Below are experts of layer 6 (counted from 0) of a mixture-of-experts language model. Rows are named router (the router's row for the expert), gate (a neuron's input weights, with its number), up (a neuron's input weights, with its number) and show model dimensions 0-223. Each number is 128 + 24 x the weight over its row's rms, rounded and kept within 0 to 255. Numbers have three digits each.
Before each expert's rows: "comes after" lists some tokens at least twice as common just before its tokens as in all text. This comes from a sample of Wikipedia text that the model never trained on. Tokens count by the router's weight.

# expert 60
comes after: " 19", "20", " (19", "′", "°", " 18"
router:131094155161156156154117126116107173124113167137122161132134129136116114159155103156122145125143112157125122148113124135109152090161095127141117113167153118100127135128190114083082177121122152162109109123104140132114197085138123117125112144121123121126153136148104088178140129101108122092098167096136095137130143148113150158125113144135152138116132118132122069109149146092125137110166127128144140135138090168171104120127085177101153131101135126113156146145128149135169154154110099140124129121082147166097118112127126089118079106129123103176136164113102154150125113139137103068092102158130158149139120088116148135114115104150098094123168124151177126115104129124107160113098
gate0:097133128152146147135122160140150161153175154129100136092144127142122134149138145152128098110132134147138109148143146133171110168116129117137166174103134088135149120126165090106161175169108139140144140132153081133126110131144119132122112076103134081144101116119144098146143105159109149132103138125150114094169071137105122158160086122104130159113092111040132133117101175125158157102123121110125154136103157125108131176133088103128103119143100112190123133161115101092125114120113126129095112147128130132112134152123149166160144125144076135108102082147096065113113112166106121158106143109137110124115124130064129134159134144136124138132166116112097120150147121109131124104121
up0:092118146158175132141119178133166116129150149110119139094151124125107166126172117175117099156104122110133126106133101176159111163111126090106128171139100100140165102103158158123145130148114067146116134109115078104170123165132106135139096101126111117101129120126124108147140114137087166116129154116133123090142102143152117173142145144084139129101097129089128082114113147127115145105112147128119173157096134125119147167092126106120082090143108146141109119175119134108171126157097114123117081144125147107095095145129144165126179130149085157122132128129142104107106098146098146166146115119155107174142148131106137103105133162154121106150165134113106144136162119120100162099101

# expert 109
comes after: ",", "ed", " However", "th", "ing", " due"
router:147117161150191150138123128120140120078115178126110117114104102085122187106138152138140105136160105146140147115140107130112126097103093144149135123158123180114130126121095110133148134123090099112132119163118142163132099129097176112135110137108106117112092156124160106160127113132127114130138145163135120071150067130080136111138130141142152127120171108143143112130148113130138132138093124082143057148109139114112117183151117156169167096091167111167128133115131133117137160116177147152177143120143123111118161098114104117138137134115095124118127097161121071175120159127111095175159131132122142104138113124133119109130142130109119096118105150132108138104179144185143138125117
gate0:096099111167159110096123168132105130150105108112158133096127113112102109101097094139148120089137128149142099138145116177156082104114108157185155097145178131129117082128128147152205135108124136170173157180121119168138126112113107127136123105116085104154130126158131113141106097140147131086141116131145106104120095157120120072118144154108143137109109133101150129144141092149084126144122101109153111136111128053127108137111179132125136115147107126153131112138123094145122107156134135156130147128111115098100114152120134120126149102139106146149087132097148163116160140149093127140109092145109126180113146126187116154144144091157128101105135162124133129108136136131136193135128
up0:116126129153108126117146134145128116140120103120156136093134133073108096169087132136189135150138130127124117153165150137133117107144089108154113118109154107135166137107114149151143096090101080117170175138109146173176173126128096141137133110085132101132111121165111101163128119105150131104141113153145103137106135138126119117100141129136133138136117104064119113121115147135134129182118050117128135123118104125161120123134172137130168123128121156133142069116135142151079119138168110100135118148112100141116119157091170118135149104150109138134121197137118115100157158142109103120118142111110110111124174090137172155106115059136145083113152083114137127129133126098121137146095

# expert 38
comes after: " |", ".", "–", ";", " (", " "
router:137129119110141122136112106132093174125101144144101153162133163140111126145127139121104127125129156146114118132132093142105099133137144142114117105129168118109088144101101130137105116101105128174099101147093158145153183121117152080119119143182071160134089101159157079128135146099110118108113141103084119111104155134136151125102134105137156121148137138156157117091120128135124111143096146143130121124132088153176152168131153148138148139124151134084105118144155139181141137121146104067117095172105117147129122116186109111144145118130131097138132182122072127158133128113121133136106089110162101119155141132189126138161108074160111117121157111103131138197113148128104144099112
gate0:096117100213102104144120125135117138146160141153116121115118130146089110107147187110142165147136124085124144112105142127149147121126146132137122137123116166158101101150095131078140091173146112088146126128166140087110149165162111117132125086147122122116108122129106142137090170139104125133116105131144135168109106110140144079186103085126178101110134165102145119115156150101123112092096118123151124109155126088100084177104126142130162153108140125091110152122114113138125105128102136123126167170114112136125157165117103123125147128085123157151159122112140139139176137158104130136126126115187146127140140087107124122133139153117077133146076146101149069126141115119114122140134
up0:119149123153139131152149112093180138144137092183120115150093124117086093144155102077100126137157085084101156129101134136117144151144167139111134088138122128137083137145157135112094120101112125122133097120127122080131169160151133099124121148162106093137124126131087123103143117141129153136090138120119163135096112151166164089118150081124105094132154145090167101081174144103136162122109115157147154087141104106123124130153116167122130103128131112134146137160134140115150110138105116158105152167087115099117147152153167146078137143110170114125109126140135126121146148141149098131121085118137158166137121095108139113102074100151119126185135152121161121138117121093142175112109

# expert 3
comes after: " ", "app", " ma", " d", "ef", "sa"
router:139113137107092149085171106129125126161151164082102117162161102120130103111168136078159129172119106077147133135125169120141125152170123137117117130087114139138131154096152126154134145125126168144100131113141129123130132150129110126158156115135123119158124143148153113120081100104102127129150176105092111150105141102135129146102122172142100139126070143114097129112130103161108111126109172136152156120129072106083130154159177116090107119083121140112126132149154123118137125098105101115117122144099122131139099125124125162190099093104179147083149115142087160135111124119130140141085088112152110094123129117104129171132147085162148134134139100108091090143099153153120158105120
gate0:098143147173145073111102112133158154138116139141117134122122151127153070123095138111144131099144114094137141129134127112119157154113164148147133115164133116154147131124097124179092141112121108124116136130154157095110154149121074134125104150129112113156111098092140117124104125148101137148161135195083136108088122090199113137123168151134132122141125126139111090153105129152106118141152186124139140102081120119165131107132150093120107127124137089155064134128125091085135120134137163133089119096101113094093082139172104127138123122124106131108074111165146155166103163144118075132121131118136131157121117146144150151140091110142098129105135147146101158139116136100169139100148
up0:135115166134109063123089100143163138121128142146121137082116118120153082129122134149122143166125103065142146095160118132098114131128111164139097141098125088122118122140133138154078079109146087091126168178133109130117143145111107118137128153103121136159136139101143139164144149099104152157141146180089114157073116121079146142117160118121137102112133136125098109135074127141082168138148167109117111139103126126169128132096120132114109134140130137177122124130146070113093107125138135122098149149064130087132132135142107131122110133133103101114137159131172126176118155158131112125128173081143146120138132142140134133107113108084081111107108149135125126159117130083169137111129

# expert 103
comes after: " U", "S", "A", " A", " the", " I"
router:128153117101102135117107161138139135133115118122120137070114138162092170139140155125104116122098125182122063116114097133152171137091097154146108144111111122105113128150121105126101142091103152098152139109133147133140161152159136117121127108149079138152136155129114128137146154140133117116114149108128173100130124115121097140091105129160133170119163152152132142139151137152082143142139082146147161075134141086148143145081117113140120158145140095143121149108148154121142094147099128120122126138148163118090099148150174142112174153101174155159131133117089148125102173119153184127090115138088106123090150156127110075123100118097089109093166113127116131121097112134087159109153
gate0:152156156115172111135097150121118104215146134087115122122135122161109122126114107155120140149119138122128139106098161133153120159101094181132163184142080130131140150161164097161141081139091151146140140102103156136127121133182065136139131113107115147141141146163096126165094133111143145124145136118148144082092121141089160151147130117124117091143147151127138132065129146126091118091110079109125112132133109100105154108117139125168153129111098131130124118138162122118134133131114124119119123129114157168144135129119092132110146082111122170135125124118155115115128139146107113135122170113095102156178144146105083143109087136109115155161132184169147139168097160130108109136116
up0:144126143101178121115134145148077109173148101103109128128107131145136106082124110116132148134108135126129114085128139100167111133140123184122148166113146119107112148152147093194158100128142159116146151143081194125158146126144097151094129109120130136178162145143106164159107142094155152066153091117120141093105115151118123157152140127133106090158146122137143120097130104118120113106113093123135094117094097097107151148081136133139179141154107138143143098134109135121104115116144136135111124154092162187121113127109127100113129118092134181140137117119124102135121156139132128110122142109082089142170180151137099165113121142159124113156149172145121137164084121120117112120118

# expert 114
comes after: " |", ")", ".", "---|---|---|---|", "\"", ";"
router:105142140091146158108130177103126157119096121169163133177166101148086137139114130106131096131130147155148142143121134179122169166171161100116159102138097093142121115112142131084135108108094141144121125072137109162109120118128142186152143103137130131111153114120107111168103138148119125133119175128118129156103116115145135150121113140110129136150128088154137118103142115165114103173163122113163148109128140120136085138161119086072094105122133148129118129151153116167152164110120119149177155121138139131133126153068125099113082099108115130135149170116147083135137080132178154149125104127141120127150118107158132174097148139176118131062108132113136143104143154144119117124118
gate3:135114097126138119119095143126141145115092173155117105104132126143144147096111100140106132138135150085143121110101113136107186144117128137090113106114107109108133107109112159137077159110203108115127064152141134119118151138084119107127086120108112133113114112117132122146140113137114108137123135122108168135144092119111074120129130102118121125142110137128087134099108102106125130133083167137123174177130120117077120073150073116114160172107128162103156136122140164125144122119145078146147097131144115156102147191122111121131149131157142125140140136131167128134111137160121154119123076137087117149146158141083125109137137123187142183119135167086153146143151105139119175129148
up3:141137140103144122100150127102132105138077151133129093158116129132160117101101107141106114128121144119136127106125090158107182136134124145141115108130108117127127125119111133141077153084174091131143068167119149130069129113112136127132078137126111146118091118119139135141117143143113123157150137133137168120112112127108058083118109096099093131141157154087110138112134125104124163127095147129128143150110139113061111116173081108150144149150129178131168146125153121138142134151115087148118137151141153153076115164144103135159112135146168089134132128091139140120104143144110092100148075095116157137145131167115087122157139114161138176127128189114135133141153129153113160085129

# expert 70
comes after: "s", " S", " A", " T", " C", "it"
router:157168123135133110124135097101118153134173130112165106134137140143131120123134143121109141129107122129153090114154097129127142158093149120089119131132125147145147071104114150106116131167148132174092151147087172094144089166102107112115173144058130102151134122125130145143130141134136142149174186141120124136143137120152132107121130130105167115097087091134095159150095127147102127101171091148170145105125099100124098099111153151139091126152121119126091148119147174177144141150150110095126120145160134155118107133145117184112130146136125142114122150136161158136146099108154164117124127110117086118143136141130079094136121160142099106142131146109144144128090185111144140182068
gate0:158140161136133135108125092111145113124133144122164129122132124098152130128132109113138098161125137142144145097103144123147122116123085122103134137125177147088150103144097152129093135150165130132114135182115111172148114115169149080121183154112145168105151134089080150156136125097153093131101111133154119103107137198124101114082110087146097145121083131131139130105133154137146132139119117108125110112123185161123150068072173095125169138138123128087155109164104139117116100108141101128149132150111164143120165150112126090132140154082129084096154147122147122113122136114114159141096095058125099125130125155123109128138146161075156146141128117128107118151154145128130144108117
up0:114127159162136164141132105123128168152117137120119148123121103113107155157118146066129119147127139144106143069117172114127154109126091131111123111146191126136152095117141174144098145130183160136165134168135114159127114123160155086136168160087135133142152131111123159134115110120149121113116127147169106087123129177124141118098161131131114148101094160124145125102098165144109082092112114125117102136115127144139140111059153138099174150140099106132113129129109160117139076106160093115138120122091121138123132105182106095130135142084118093122128163090139120115169134123113149102129123062151127134161113139148105094121157127129118094141128113119089167114131160123157096111108

# expert 44
comes after: " |", " (", " ", ".", ",", ":"
router:128142109139132109177127105138138172089118145142121131147155169124117175149118163113126122137122090153105130121143109126100105146123135166114086127151118095117106124093177154113111113092126120162112104177096126145147171088063147129075126163122111165135108134151147090144160136139111151118121162116103129162142136135137149146144154105117111095135161119140153103100130125150148137119086143122142130150128123122150078163153147135177131167129130119109151145134149160151133126134155078122135080178123131107117095098134131108085154132091166154139115122115094127178118123146134128124091092127161106117170134111173105129158127100159111129114171096170096149160110143150103159108112
gate0:168126124145125110082138152117111156134095132116111082139157158132144133187128125116112126157096120077137121125126170172159098138126148137145138145164134133119130127134126080201146157170155121156147135134076132109136122165126161125069087106155123180141118099078148103096115104130118128103136108170128142132118141140100128117090129119131130103107140147121106118117108165142144183139114094163155134117111139152102121104168131112149138173127105115159097146141101120107105093106113155152124148107152115139087119126157133179160119104136145115125087182149141093140124156130136115133136124126164096152143133172121116130151119081157127131123098150143150108114106084157132079135133
up0:102099118166153112122132150157113096119141143133103149143194148136136109119159164147140136115110115139110091135154137113156126118115112140153143126162134147132136126098114124120034131161122085083107117119061133103135134123114118151144104085151136119148137106118105146099074161084163115173151147118157126141081141113130153114119137123133127102118126146092094180171122154137172160091147086132143175117145116116141138140119166109166102124117099105108123163136129113142152143138129126154126118130115113128087132110145129114153148139154149160166102101155149148157116161134108115090110112146146135128140088171147109156148130097122182141134110109158111121142145157156093091174132

# expert 63
comes after: ".", ").", " also", "s", " career", "ography"
router:121119141099153149143094100158164155136122128113174112148113136129132144147155104117128139090129094128153115137092157147119137135116164121099080129151141106141153144118103110117165147172130165165142152177130130166113167154142119128079128116162159121117165153102175171136102167136151184089104132162206129102125081114145164143124120141144115098131146110110133153090121105150123106169132131104168114134113118136202141121116132099112109158144133090129123137146111134114116067087150114149118136121145114093173157134130089146109125141142143137154098099109137070140094099123135086097113129126114136148158125153143152088112113127130127163135110145126115119153139150148122134128137
gate0:130154156151108120144149131123159120118106116132128163119124113156140112172126092104109207105105185127142142095117122140154114129106103132117152124095163129103144155120100090119155139079139101106145106165109145126125122161133125111135123142154129139130169114128155161128125173121130173107147159153100116088154140161129075131138127178158141113161156093165105104158098104131127087120127128142106100149158129088132142127080130190134129167119141105155171177153099142098130073142155147116098146120143128146145120089145128128117131133154103163117112127149111143158130119114100134118173117147085141118114106144159109117098123137177062146152137130109128124141093123140165128119152
up0:153166147140108158139139095099126094132109152095114169137124146128149110111124126108119168061117174084139129097129066118142135131129071130091147128128116140140148154133099103144136126072105172118115136119075162174107167142092081116151089138114141105111150127138123152159120138137141182145123158101095089143108129129137113119135097182169115095117162112122110113122134147126121080105148142154098107131164155129170127143121131166117093123119151134157146146126138132114111112163136170115157129130096114157148138084151109119097120128125106160122106140128098118149111142130131182175149077119114087100090122139147130114152150129139123089124121120136105103169146148120154135135122

# expert 52
comes after: ",", "s", " B", "es", "),", "\""
router:131111170099167127164139128124167161146180130108115101153118096129123128115100120130125132112154111140173137101111103155142132110105117148115124116174121141141072162147127144114144156105098127094123081084132166102149087123077166118162111128118106173129144161109129119117135116161143117130100117129188148118089108096138144109182112149140174169082124120130150135134117106130162095120116126155128125092150141147146106154099106118142164142127162141160145127132129090142056124108141130129140109101167145132129101080093096140143164127146120137112147153119136099143155147113140109131141124163126109091123130060093147141106108124120156130116132143058129092104143133133116103115120
gate0:161147123135133119133128118117115108116139115137098107094130124131087088114127148108111163132195103126119148124119078152149098127158100126111124130135129087099128171140143120124165124100124087111173105124155111135119121090128147102156107137123165128126094112136181093126082122132108127123104123127178123169152178144110100151102172102170169105101134142111135101134136128143106138119066107151141163131131096144152112134148166141138126129151122170133149130123121096128162131145103136152085142137138110061118122130110121087106108129157102113122064100091144119131109109128086134151115159110151096104164142144125127147105124140088112092140128146071093161132102112118098128082158
up0:089155099067126170137121133123118127129171108149110136085157172137144109140145121167148172158163135108082160107165143111130117150145136097123130149146106118129135164163127142151136105106135147133169090158138092152103147095118162136098113142129128157137106091109149144081115168110138117129148144118102096124165128093095113103099149123163120125126134141133130154104089175131135137129113103117135146096163132169184136157118119129154116124115105155133167149079149114113134157126183151144118140153153122103104123094129125138120130130126124134128132146127136140130103101136155144185120119082163135117104077133077109110116073120099055120118097123158120114167103139098132129126114

# expert 120
comes after: " ", " h", " re", "-", " f", " qu"
router:183128119147111113121125150110128139135128134122128120130124113140143146092105134107167151162149110108118143120147127138127150145125138150114135134099145154166119123117098183125150175148167187108126128141116106143124133134088123138114157130106155164138097137112112152161122168104117144145128135119126140153122121162127131137124104139082072120083113176134091166101150106150087120136083110183145131128133133119120138106088156168169134084084149127118154104152156122091133116119165110152120111114152149128126131154117134159143089129102146109152137149152123133106125106151126143125141108117173126130075126161139129181100194141076138076096136088134113074081135123118083109167131
gate0:105077163123100138171181143120156160115131142148113134094075099101119113167095127136120179142148120162144151135158115111165150140110150123113126113092126100149159151089105109116119127123187130081129132100120127131158104124118111116090119128163179111152141170166132115128087132131154119177150134122162153119123121166141129103155112133091121144057128114121138131141107149116113150087116174135136157103136140125150132147072127100109092144140087141123121130118145120137156159107075141118105151116161161099119129161135077117124142073104132140157121091086112134169125148129127154133150152129145097123120165147123119147091136147137163145147143109112108114128139099112135161092126
up0:162157128124123176117112078099131145112123121127090108118091088131130127147142106137102110097100069136167096165176158150098109152129157133136137116118116152098173172102125134147142127102128120132158152152141126120183130123096151149104114101124134105121106141150143140136091137072149130132146147122093120128106140167112114143108087151105105154087108123162118171136099144104102116156136143114102117140091146137160130139080152133140151113126104118136144081144100131158131166120075177100117151123158126098109155147126059137130147122122127125120107117062138107135138153150114181173163124101120083123146156115118128125146099132086137151103164132117110143111105141107137138100135

# expert 30
comes after: "A", "S", "R", "E", "T", "O"
router:136131140105132195132094165129093141107078105148107141109136135151126115154138143107125100123124149108156112130113105116147139131103146126135090121172128110136129174142124106132061131117139110123076169093107126108124161162161113175091148150131097179131124123128177107099138118118104122108076113087162118144127162096110117152103147096166140125123139122151112142150139138133138153108191113109103141086178144100120118091123125137130110124078125121099090137128140102120142166134131118137147165178123094140105141147120119087115110139106134109125124121130113125180151158118134137118106145154098090130101106138147153066111098094136110103119150139087155149143129121140134092147074
gate0:091132118143124162181133125171105157166128102090088114090143097137148137103090116157126124126138126101096152124163155115131140140117152154101122132148128093123120136116133124134131115145128155090093128159149151086131147150136125085127158103102163159090148115102072116114092141108110134129106129125122176143119112169145119151120159124145119151143110162153130075127130132075132161115099138144144135073116173109114123130096125119155146122156112157141124138102114111111148133111135076128128154121128148088100127131124111133155142170125154050115143131159104108138104137154125102175139106144124113108142171130122142124131105178123158162155135095081110118129098158092201128110113
up0:094126107162140163108161126134093157121135120133116113090109110106135129141120126144119141107160080119143151148151176095115145150130158140124116138129146094116150158070108129147106123133126173104151110145096134099145136102098100079157150121103107155120115071102154136106081157119120128147118135138105168110120127141142081155135181102135105128123090172137115124120135143140133146104105127109144119113144160119097162119089140131099141141164140128141116108142085134127172105125137077156123120123148087118114165117151119135158140149114143069150128112156111136096121132116150138134149068168138113147093175111133156107110095153103206179148142127100120136074130140118144124118098

# expert 26
comes after: " (", " \"", "\n", "-", "==", "==="
router:072070123132123141071111159107142128126055105160116127075139129168165098139115115155137145117113149133101156110119113118170126102116150122146122091130093133150096118141116102133131132088143136133119171140114123126137191126150155138092140141138111140132109141111145133169148101149104148129096125125122118119118172083130124124099114148149115133133131110135105165151087160145123136128141125083082123129135168092101154087099098141150125122093151130092096133141133101165111131125131111134150113159078138126112152176156122112105127096126112133179139110123117160117118128096152107107103095139131104108144076138106147121110139116115112110068161136133136183193114113099110127106113
gate0:156166098165128151159135115112174130105189159126144107112126139096106150150115176115092119133131099100179146115145149117139129170136147135080125137107147138107144100125129129095155129177133159099117164135175142131145144130134091125135130122147117115105114151167153106143079156115165131144124153114178142111158157131089129113166117063124160132114145150122107161136132113138126115117179111178176139107129127147135119114119144086118121193139126185115118167150118134152124172115125143133100169125126102124150190090130110165115148125089115133115127122116111139128095139127122163138133102129145132151108169136149101130120113116099141129164104121092149109099145125147106136084097
up0:169129104130102145144128158079122148129131184149125134124117098125116128096158131130108108118076097098148124114148135150163133130112141108123148144112107118138127146131138131120113150129149106097143151167127118137112155111114132128149131100144093146134083154149165142149118111094135124136154142107135155115152138115095094124085113107122164095118175118098119115089090150115162160070151102112133061115079130095131135159135124097123140148156168130114130158162176072144108149153125121157116105151146109147128098141159118148095157135066088108094121158110128156099126119116130138113130109108125130146136162112104123066092088088155113122139141159131154150132162112145161168077129

# expert 55
comes after: "ed", " as", "ing", " was", " with", " in"
router:140137144129122160114128133146135107141154093111120124142126123122098134140113133133131130088183100133123126091162132139113128112103120064106115117134104178127111151160145095102118123135143101102108090095094163104141126133134142125083147112099123141140134135126173172185150079101142171141147101109119125088124155095120144112135144161129138144112141123127130123162164128104170110113132133170114127134113178123158117101092115192103131157106181138119145104121170137133148167081132117093097152081137131139127115126144080209138114123148129129112155150145102125123102145143092145131177147112174110105137131096088119173117111149108103152164128115137098105117149126153150127137104
gate0:178125122119125121119116102107116118141150133134106131134114138097157091130120121209152089137106146117127080123127104117117104111166127125170103113135101124148088091196075143117118136126115153140129092157122098114120142181091118132124096137162145107170133136156124165123098139117113127147138101112113110123134113097155172127126131110115119124151113159120143151097123163109071124130138136162089151128138144113120106159097164115150138118114115137142091136116150113119095146101158128120130152136119125111150125161175108079123163103085138080148105149092126149138085113116159105149121126145142116111076101102103170131166140082125152136140100100142140103139120192132095083128110
up0:131101124126075137157126107155110173127166154167105104125106110113171074129089119146161131102128148132113115114119110083086111136152143125107108107151083138083129138107103129092116110139080133134137134120176142138101137140138161131132124172118139105126078167155123145122113087129145113113073100092143136137134133089144127103162117120167137137126124168126122173089144118113140116106077141168134136122130137159157148169166140139152142120109131164150128148124162104131089164171131143153098092130090147102141137104129145098113150105109128124128079103105143096141117116101161114153133115142134095121086104109099122135136163127113174104124105123111080127149145167108169153099097

# expert 101
comes after: " C", " |", " the", " c", "|", " a"
router:152136135147108147066141106103138105134147110132134135091114133154123124125087131143133105159100147151138154157140133153112144108112133126181102106112118144137094091118165162094182144110075107142093135129151131137156116123075134106153153136116119151124138123079107146161108165135143092095151142144146125170091101086092112108135087108128132104106120126121130110131136128104132126141147112147123156111161168105114108103102112103132157114092125122134117139144109105101108154144113155140127155119163094133111144129119083140152104157140108160157172184158116121108100125138110164105179126089171147093112143158137159158105130155159126140145130151105148116113113061119100154186164
gate0:145132133146135101131126125158136100141127170165087148115151120128114131123068143095098102124189162081095144110144086132139133129149121134125164145132093086119182130151101101117146135124112098105129113095158146137128129123084086090149086171153122128110100101134162101124090137112113139149189128125104130062152135147131112137149137142115162102158130107112104127126098153131126119106164093160144112127129139109143123100124140106146154129166137114131148105123104121146092106162126132147061107128117134110176120135152110119160129097130118124100116103136135154147095151160131085131142119140146199141125097122144102124077130105156071112133080127103138134134098127121101106133098
up0:121100091145139106091141125143158139124114204154103128150143132128088117151115144079161157139148162083096118137124132153148100083165122094110160133098099135095124132157094115116139116144110171123099121133098098064132095091118103085123074133142112160132120114101125082117146126166118151100123098131107148100165158175134098161140099123092147111132139129131100124104125125105144140134144131099153113183119134142102113150156151140149106128150141095112141122125148130148118150129122109136113120102124131176128114150129155134138169150112136105093118184142118090149153104154105131156165165115176097120108100133153122155136117137173174111130131170149120130114105123125150118142178

# expert 80
comes after: "ed", " by", " include", "ated", "ted", "ing"
router:124103101146168144140126130125119134086119138136165115113092129116128184117147152145121139110141094115131135143130147139165120122157086107147118107161123136149087157102082104038131120143116130095119110135100113150127081112117135098130162130112148120096103106152123109158150101145128125104120084112107089098068057141147125104089151138098147141097131121079124116150154164128113137169113119104138121142119142125158153110154102157176116102126147135143133145154133143132119121123148131141113149078121142092124145109138100141167106116097118135135128123127106062130136176118142105171146150113151137091089114115098170147116133120122105076136132143153121141144170147171153095143096
gate0:102112110115157118147129135171131119142112156112144148138121134157107133146104171166136131117149114155110119181167111174114072107105148127135126120189109122110173113137142165132115127150144138156089119088147136054124129109133102157109136090085094134117140095131108127114130114146122122134174087081118135154122157148152121111210118151131131130143097091146119150126140129126145127120124077132101141132165064115114145165123103126128137130136128119086104170111117098182155158127131148126173093120105113140120151106120135077156135138151118121164124125153108134096080108124144111131106081160130167114145109124134108122119120108129136141148118081139166147143119118118163143141095
up0:159111145124146171133144135124128088129102128149159153089138127150130120174118150190148126129127110143125125149156078139124067121114089124132118121134107118108174162161137186156091133105147127148129113104120131110116099072134108128117114097093128091139169154158137109140139107084156124124145123074102123150146178138128108120194124142132097142152129107129117140091121118113156122105121104123147148132155097099113145160098084145126146145124139130112167170141142130186119147114119144124147070102037094165107144136099174098120128146134109133129109107123126141138101110148138147131154105145125138105141125122157098129085091101119107102130140118146136135152116144121167118116106

# expert 11
comes after: "\n", "==", "===", " ==", "====", " ="
router:139132129075122118128121131113153116088078090134124110102118125125141146145155116133163137141123153116106149131146123134097124131147135122148125099065075112099141146173104118124124113138134119137122171165118117153128163148141127134140100145144133139109146127103125144145101131097114099083140123182094120117079100081131130177120075125124133135103127174108121133139077103153114184120154093089118107158099116124158096139160135116110086086071168092116089106130135108162129163126137109139128119141122139146144093158122148115111106111074081127121160138110142101080155131138106121103095102121128106114193135126115106119090138097115110107105143096095152110157136115110121148143146
gate3:145161118098124161117133109120082060070092120108107086155159104105107118111145136095126159136126119082131126131149123123139169144098116126131123175126171179112118134157070150148153164121117101145133122152094134094140125116120126103067126162133105134123137104112120139123130125084148094126141119107107114168111160176103110161106141142160121149112120109120155149128109137132131150132114160111122144148122116113135123120148079138115104147114135103127122110091127079130160079102049135138095155110159146100097132087124105128121170136147144136163116121139164106124122107158165097102127135123123127104138128169115156136157102087145151134096146139086147157119119108121129161087154
up3:134127137148111114155145126090137103104099131118126091147184136135121119135159124084139132173158181139081133144142137103150143125097106150129098117106146141140073101162097117130135127144105114146072117120120174115143119126106132098135103152103115169143115109125132117113155171117131145101151111137127117158126123129137117158119107087138130136107129099168152128128137129127172125145115100108106184158144088091103150111131072144104133103098121139098105151144173111112145127125059153160098168128144108121127111122142127118131154163171141135174124133167144062156118125119154095110113123121153131104129113181134113149134109102103169113117160150142142121105098166170151173104153

# expert 2
comes after: "-", " |", ":", " M", " C", " Ch"
router:126166124130132122184155141113158137156120149096144113158085161149127154119118109132131129138117139133163151124106126140120114106157110091114111138078130145134090138123109130106092147114144132148119117111141082126088111130136165113148143151134123110179119143172123150131095140122134126133153164110121131131114105096158153116125103161165105124131148136087101157134135142120057113125129071192141099106168143117165113137095148149117107132101140199110124125107100090133116115136082121119070150124122086139115125113145103077143102138079135081156162124115064101142158128135142155118147114132149170109139171108122095143119133065128131113140115127117101127130120161142128143164134
gate0:132134152138142161145147116121132090144137127147110154114114148096137119159128125119155110094145114100112122153141144074139155077120149108146130120170105099122156142117139132138099073101122125139118096177113120149108149104124186173109125130152176131122178167109104159100135120149140155125134116138163059128127166130110159102092144107091136158122145138112137156121149108110168122122161155170096134096134140149163170140154142154124172123108114105114098159150144123120128154131116112133096108139081179143108085120108127137135138129090114147113180153114142141177085089137144139126095157147152120086090117128136120120132144106161111124163111107085140149108156150122149146162152
up0:134162127135105152144137138102120097153132141148137141103126153104124127121113109116174131119148091101100150138126141125128118106117150118124122143124102084163137122111141128147093082105103113126168129183154118141134162075152171170079142094149160138127163173117111128142131141151126131119128112130149111164115159135083167105141123093085143136111155113130148167107145133114127166111145150139099102088154162139148170143148157158164184099115130121109069126127139116103142115112134114144097100141087150126132105133120131115141152121069125147123170135115149119132091098153160082116080169108174115093109135158133107097068149111150121138132115116109148129138169145096133164162127

# expert 119
comes after: "'", "ed", "re", " for", " of", " with"
router:140166107149166176137163145102082102098108097080115136148105109148107074140148129145150145157161124157134099092107108133107160111132110166089178164121120137111117144137171129097138139122153143157158150110120121121112150087135085146129143105126100111170125105151080129142204120134149141131147134112171149132126127160106107126106097137148171119144105164141114086133138134187187107137161107135143101122130119137120115109144106089148110116136118158140129121134145135145127126139164074158136152135126129147135097148123137108148096138141139106177152134122165104136119136149103174091128144150137116090111172086172128167135135168108106135129126137139109111144114119086151114138146
gate0:095126144123127125171134129146137110123148145167126130124145120125075137141153134105116143101111127173142084154112167121146130166140134161130123130128152180075133078126118130148138168087147060137104156142117092130126117112135120113121120075163129183116155156121121161137138115152141171122167145171122119088165101153111150131135153148084153131178132119110136137117152128078117172121116174110127129133122136147109110158108107136133158121139131108142119148114143122099135124138122173077085111139165087111114152152127166109148154165133104126163085100105144125132135113140095141134185132154159161117168111144079147154151149110139120136142124125127120090123100117121104093162155
up0:098141159122089100114124121125131129096133145148132129118120143170117107184137170085124128076124106171133105148113097137152139137095091142136136133144131135102113091119137110142104153109137093117123167163104139122149127118125123139133122136151111117144168172096149125162133102124144159098125157135149148115155104144129177160117144135088107161137195099144111124114137091121131153131112139143178129125119155187124106159093121155086157161143153130145140142129167080109152135127109172098103132154157077077127150179141131131137130123092089134181104102125139110170138103148118135094135127124162145099134107152134171152116138139158112106160119127120137106117081118105115143128184

# expert 59
comes after: " |", ").", ".", ":", " as", " that"
router:160118110085126111148127129104090180119123151144123098106096108104115135082129164119131120116133126136119137137098119136135113121122123090109138139120133156134140146126129118192157144130125125172116126095085089136112109129069087143132127132144148113115141124096090105139102109163150153128079175132075155140143148142183183143122087174110131113143178149149122158112109124144111094138156089120126131111123134157139111108115144152183124129078151149155128171144135134103097135109157126129113126198132141147123085153126107173169114162103134122134177146113087168135131124148121112098142110142147140127137142133160147119103151136172138103119101098121165118110145165164151132135147
gate0:123089131169151144139146142124187172108140140136114122094166162091114145175110142099137121166136127091109151077138121128108078119109121128139110121123127115145152108113142125106143171082150125149142141113124146097101084086106177151135114106149098114130147150176121114112113100114122157136129114129132127115133146113091124110148144147125116128163106135144088178104122165110102144085123081111157118182101129153147120151106062136115119091132156162144107130139145129091145122167110128116102116112078160119121083108111156128113144160115150113153129147127127138093120120189163104190154136118124145100140102129129124170110082150128129164134144103154105135121154119099113116143145
up0:128125097134122141161119120135182159119125116142134102114142159078107113188126135127144126131116125097086154075155122085069110145139102114104104107099125128138126127129134134131148156109176133143110146100121137136082107078113169150153107134169111106168134131156117146086127133097166170156096103102108126100112123112090118144148134094106111117133114147112107191150145159091101151101138085099139152142123136102131121153132079103102140090130127135130127123144150119084129122128111132108106144142066138124127113142148122122123125151122127127144111126110104124091114140176119099188117127113141136098135086155116107165132104095144155149154171111179101107103143159112087106145152